config = dict(
    num_key_value_heads=5,
    head_dim=64,
    init_std_o=0.00731,
    doc_mask=True,
)
Below are experts of layer 2 (counted from 0) of a mixture-of-experts language model. Rows are named router (the router's row for the expert), gate (a neuron's input weights, with its number), up (a neuron's input weights, with its number) and show model dimensions 160-191. Each number is 128 + 24 x the weight over its row's rms, rounded and kept within 0 to 255. Numbers have three digits each.
After each expert's rows: "gets" lists some tokens that make up at least twice as much of what it gets as of all text. This comes from a sample of Wikipedia text that the model never trained on. Tokens count by the router's weight.

# expert 1
router:116110130110121121143159124076116179158116125144097118103106120121121061113127161106121123137163
gate0:142140096153153139097165145119112137138129110126141148176171139129090139123119135114104127141074
up0:078148151112131121140185113105068104106159074103107118197141144090106111087117133086132144136123
gate1:161083161172103126124166129102144121130104119120138106128111108132165178154100121109121130124153
up1:114107130138162125122159127147081126106137131143127144120144123152143177142154111179154121099133
gate2:133165139096120138092142117149131126145155075143144114159119127123106171115126142126142135141102
up2:123142108149134108125130155166144169124147146127161121125111090102127091122132112111167117109086
gate3:135131146115144098149097138136106144091110100070127120107153126141115125103103129120128132120125
up3:100128164108124113156184111124106119182143154102140085132128103134121147146151145139123130149100
gate4:126121107097172137119109135121142150134148162118119071165093126122158142089122146142167127108139
up4:134136111124160086136111144145161126099185126105119155137113096124124122110096122120121081147135
gets: "s", "-", "e", "n", "t", "a"

# expert 13
router:125107115137096095129144086132152104154150135169052115173145140106118172167137147166134137118120
gate0:164143119087110132112110099109156124107099156158119073131110157091084164104132137096133150116084
up0:108084148135102096108124126116075164085098110151109118101103142145103145157142113133140143152150
gate1:106145099063128112178124142183155094103149050172131090101142151137091143141171132101152127213147
up1:108109148116158142128143084108105166114136133121126114113118104119143138146130106174121190113131
gate2:134124114142109119193175145101119118124166145128094131099151147098085084120126108095125102124124
up2:114187124155119115166137117144165118089149162145150103135136152097117130154118141191111146122141
gate3:135138138100169100147118114102089162120137110179100134162172100140107109087151137116121140124141
up3:171152111133162135101090079114136107086138162179120154131179124132101123126096128161112138119180
gate4:128164117097110078155148156067111129084117112112117121137133129133137138137185116134143166157121
up4:136066103137150152103104065120148105125149085146123135128125134076123090149131127098156146092157
gets: "\n", " to", "'", "==", "\"", "==="

# expert 2
router:073124129156137129169144149148146142175073116124146136110121116112121064097112086104153122120104
gate0:128089111110136150106177113142147117160140109124144105149149134115117120154089147139192133136125
up0:139167126129141113087132173115165112123145122132120100125128105122139133129109147108119173126107
gate1:144138102121138132156127121167132122117124119107109131145112152179141120151143144096130109090122
up1:117135121127092113126126127151073118129163164171107133132142143138101093119160123164146135099136
gate2:102142146151160137143140101131149212087111125121151149134105121147129111087153091132129146151103
up2:100123122092080113123098146143123133126112122120123119172128141096083140097147132102090093098110
gate3:108136107124130117158123112094109178132086104150120136089148063119102148141123133139110149147111
up3:110099142116134144173115125078097118149116138148157150112137120123160094114112150070144135125127
gate4:152123094121072132167141101111120090150117084145136134117140118125130135121133122130150137184074
up4:137129155146132114139116140131116081120139097121118139145136124132155139095138126154168154104108
gets: ")", "ed", " was", " is", "ly", "s"

# expert 14
router:149122167122136133142144120118120130161143140144119112144105114159130148118144103165167146100110
gate0:195151163108124101131157110110084146138099103107121115104129105127126141132168173136102146133141
up0:116120148135139142157147145139106119111122113122136129121141158097075115107108147111117184132095
gate1:159112168118152156148111113103138108141110152089147096091158145147141144118152114115140128161123
up1:127172102138134110118153131121149104103109142153129154147160128114117073159129141118126131101159
gate2:173125133165137152130135091137133124074125165125130127155107122159133177113110105143101150122136
up2:137152144130115125157126089129114114111153157105150143123143116130125130147121121137080138159112
gate3:125145101155134081150098103141137119089133154123120076159129146125159125137135152146137114112144
up3:104118074122156115133070155134115107103088126123149138163125155109146123127096173116104105129153
gate4:124111146120105130146098139125122150109135141129105121110109132106121097096118170134113143163153
up4:103104144167126131127104151146166088116091111120109144129134133121110106117138147168104111122119
gets: "s", "ing", "e", "ed", "ation", "er"

# expert 3
router:094131123134081078128124065160115124162112162153109118155172123123165119174121111166158113095116
gate0:144166111127073070125119114136118120206113119097148129159174133151142137140156115160119110071163
up0:120162157179152159140165119118161144121122145104117186088111165141128137167161131067125137159108
gate1:127131135142152107153150093130095142143158135112169101137110093078066105124091101111096084116129
up1:110130138147132142093149119109111132138121105133145121123119156098158114135170113125157100122100
gate2:071157113166125132090093065132127135116138117112138108186089120156139150105176127107127139138154
up2:123136088166161156111155122129097130174151124123125101124157099133138124133119156123143140103131
gate3:082150112162115137134115147114129131141133147118107138164149110138142099105125081127118127125139
up3:148119164140142123135144100173143144096115113111123135175106141134108186107071159132102103158173
gate4:115181137101094094171145148156181084111129092149080109150171144130098113146115111114150119141134
up4:147092137135112086130180129125154144117137133142130157107095168151132102148154120114113148129104
gets: "\n", " pre", "===", "_", "}", " game"

# expert 6
router:151147131163143157119158143125145157108134119118150135119164093130110121143127136143148148110145
gate0:143148137159104130116113129080159109142094112131122106115105095160100151104102131144155119142155
up0:077154112126141126083135124158152064113145094097149099117146100141132141124154169155134129107107
gate1:102155131149168159138157138093120152107130111146099128124143167159103148168129107109093117127152
up1:117138137164111115113132104137121149156116138153147112114109100122143098096188117103091164180160
gate2:110136175105133150178127118139106102137132144134181090178123130126133113117153137144125153163139
up2:139129156125120100138096145135128114102117129163096105167099148154102145114129152194095137130102
gate3:098127137128104148097132122111161111116160135163148118096136121143160126145137118137166143064123
up3:154150166143146128089133116094104130137147123120173116138091144089099142155149137135089141117163
gate4:145152095125109148124137166114145136143119127156113079096125137141164174172158129110102095140124
up4:076160164134121126112104129146155099108144139134117141124114140117147104150135135131148144115106
gets: " ", " (", "1", "–", "2", "/"

# expert 8
router:118137132164135127100155147163153151130118127138121117136185135164138132097130129144134135108080
gate0:144146104118117121127148130125141176152125119152150118159146149149133112124111114141132103135113
up0:136091135071131141097097115116118122105113177121109115162122133111115130113123107105074130104168
gate1:113126135143097122111104146170121127126158135112119148161114129099111141098085142138098116124115
up1:105124101138122144162142137144110093169131160107122130123078099171153155117128091152119159126083
gate2:106137095131133139157120099172089112156103145156105099180123145138114128127115112122143140096114
up2:148135138124118127115148164120139151153104111162141112143121188104148137122131121145142113158081
gate3:137116118113073158122140120145125098139138156110124186127159195134125144136139108125090146154107
up3:123084096148162171083169170103138148176160057121117145117085177117147110163114145111178169049139
gate4:160106128121112125138112180141121121159118172140090126146167134141166107144146118098127113122130
up4:125077106116135097118122150151118079116176171127087129149103180146144139117133092113157118120124
gets: " of", " and", " to", " a", " the", " as"

# expert 10
router:138118119138102123196158126116163150114092159126046147144169162114124103115088112162134093095168
gate0:152133118122126126147132110133105100157119130088123122119159150138124111101156087136155129111118
up0:131110179123148172142129125116108099146103166159123134123088114130131112120129122112139148100092
gate1:135126148114161144122112127134148148132087140126133157103188146126104113158122140157092148140163
up1:130156178135151122146126155151102129201059097116115156134083143146137130125080182147134121165127
gate2:151146135127114131168141075126117109141128129150115111122137124127151133137114138095117140111116
up2:086110146102127128128133118142087100137136130112120120135109165136108156132121123148146107123110
gate3:103123104126137175120108159129136159132111130124132127128155136111124100088118159110110137152139
up3:116096101097144124136074110124145144131117127157092095139145135105143122152136170095104153103121
gate4:138155110118162092156131135145148124140111145097135180187138142145113164114135153152128109070148
up4:101168073115163069164128137129111121115104095146082168134137100093137074092132180148118124139118
gets: " ", "%", "W", " c", " p", " re"

# expert 7
router:128135151104091121126155128115129132144097128122104173116142172163114137153147116140143175114182
gate0:119137153138109188109125093101118136138105172118107139104150176123130124139149171130194134084117
up0:110120125138116132124136156205142187120119135106100121144143160124153135137142115137118141162086
gate1:110143167131158141143154143110139178144083149107108152129135139136129103099150107147140105095126
up1:138171121133149098142133123105137098185112093136136156048108104157143107098108137151141111142133
gate2:097131151109117137140106133124133103125160139110118171064145129163113153123175153137136111140093
up2:140157099103125143151118162124135113153111150122144148142071108132147139155120060170099092123133
gate3:188132134141137131136144105089171096108109130067105141072147115144072139130166179147146137107102
up3:117078103156137112130135101128132211136105156124150134139158136140142112098160104135094114126147
gate4:165100144125130116131166083143157109120103125111123154129130110123136164138161135111139132083147
up4:123124153100143164115120124088129138124148076172130081135131145117143105133144141095141126109126
gets: ".", "==", "'", " \"", "\"", ","

# expert 15
router:100081162172119127139125137096150146119122122156150129096189167138077080096107143136133111120158
gate0:184165116151162145116166131129105157158121144118181166089192123123114185093073105137110110098123
up0:123112157129122139123166137106113156113135151107132104138124095173151101089087105140097150125130
gate1:115076147136103131124118150126155132045138161104089116162121171141159103087131094161127155143114
up1:132133090113108123113093156126122135151137173168168127132111150128121137158177108134089137126146
gate2:150170126159142151132101140114156204123172109131145120109139137107129122091133116101105157125148
up2:128118167150080127112106147147101134132130138111072151178100120086148203133122140147114145149113
gate3:095174135123118111168094116137146153108149146149150125104120141087092131125154140155141159111161
up3:144117143115123127145120144121129159171069126146106166139102111184102091141125132126119169168089
gate4:125136110110118157156153145100144132113072146137134155094180162127157083163082112109151133102178
up4:138124119144130134133089144120129097153143149128173123107122133124127073158155139163108089114088
gets: ",", "-", " |", ":", ";", "|"

# expert 12
router:125110128188173156179108141083149135145129113116134077135165161161158123168135156136132127144144
gate0:120123101169127111103144161133149118104146163100091109135111106114127135148138097116151134157130
up0:120115121098134147114155108106181130119129138128109123077115100127114109131101138181100106141122
gate1:073148113110130160179152123126087119154125126167120128181123105123074173137111122096155124142136
up1:113137116092139135134116102145091153134105162118109174119110068099135146108129105163166150130161
gate2:121136138133190125125103140095133137160160172144118094152087128141152139142096140141100098152098
up2:107155076142117160112146090129120125113082112097123152125153145110096121073141120106078138162098
gate3:142100086129128161126150110124114135139112101126163151156095123142154091129157148115125127084088
up3:110108111147113114121139112126163084165083125145091122111110120120114133112123111103141123144111
gate4:131092139180132111125109142157136129152101148139095137136095110150150139139115112153135108149102
up4:129113131146134122099093139139161132095126096154080149096123120143130151183123099089081138112117
gets: " |", "1", "0", "2", "3", "9"

# expert 9
router:156176138131145146169148125080123146111116112070145147117156144157132107098127141131143156113162
gate0:115089143143117106178142111073096108145111139109154110106091126162153073143157179111123134185115
up0:122135077120120165149131076103117088095138140135123114111134131126155160138131147089133105167156
gate1:127149123135149114140167094117145089142138096105149143118091090095107115112127154162127134117146
up1:143125117139125143091120132130135158137098154101104132157114126101112141096132135136135101115143
gate2:125178141081103126150130140119133117142101114096096124149145082098149112154125141089076149131131
up2:179112130111143113126142117083136094121121086111124138148134121105126075125127148101164130132164
gate3:106143078147155088163119127104113164114136107099118125164133073157096119160134155138155129175108
up3:118065091123128151164110115121152105136185113146138144123117090177143110157112106149138133166125
gate4:146153125117126106104114117096134123110147109124126159114143167129096130059156162159157128112137
up4:149114142139086153092117149120138091086130128135123127165099129192103139132094135153131154130158
gets: " in", "9", "0", "8", "2", " on"

# expert 5
router:082159139157119123138158120092168131157111136133110110112119130106091118140087112155140194120132
gate0:136100144094155085126116122117145136082126114121109152137108138117147149103112096168141165121160
up0:136129110141086179088160186119123139102181140125168098103148106127078108132145120133129094075118
gate1:119089114100130105113133136114085150134132108130131125129121118115145122159094129117104114100136
up1:114104127093123132147146164143148152168182126081133105140118132118104097128137099147136127139111
gate2:121169150108123158110103113129112119112140129098096104107109148131118121113131104152149133160134
up2:120124141158123107130057098101152085115103108128105119110117102139132118100125118150139130156114
gate3:123142132106108140095101121165198114144123138141121160135112120158122147159107083085112111124175
up3:124128114152097171143170135127121045160125116173114133112150126171096128125121141118165130101112
gate4:067108158130088134182130110101103094106149143131132118129082178121111136165151148169118167182133
up4:120084123105109130121165175132146105159092101165158126066145135094156138146133135096128155144142
gets: " the", " a", " The", "The", " an", " his"

# expert 0
router:116149150103135104114133126134127158133144111111196118121136097177124168147131161140140118127111
gate0:083171120122134133104100116117142122115148087080147114121102123096192079130096152108131134106124
up0:139155147102141164082146112111127127161137092107070133132125105138126176122139114156130143141100
gate1:099153202091117124123137156131123137134078141116118134111136074148124116126125111136160163151093
up1:129154165157135099150135093105128129112135120162159097091109124122090082117168147080111107123104
gate2:141118150161126132130167128131158109119156161172164151083140097138129109110125145100144117129131
up2:095134109114086161111149091108145100143108142114104074125148184139133117135134145156107131110129
gate3:099138115165113147105109121153142114092130142104136165123083130151141134113129154095141126136141
up3:147156102121092133150152146167077143068140157152118140143144147126180183139145151082150118113144
gate4:083106170122126117169136122096143106132170129112110140117112066122128160134143107170103151178141
up4:140176097090142147106151132113161132151102087148130147155110108092124150120147127127129188098115
gets: ",", ".", " and", " he", " but", " as"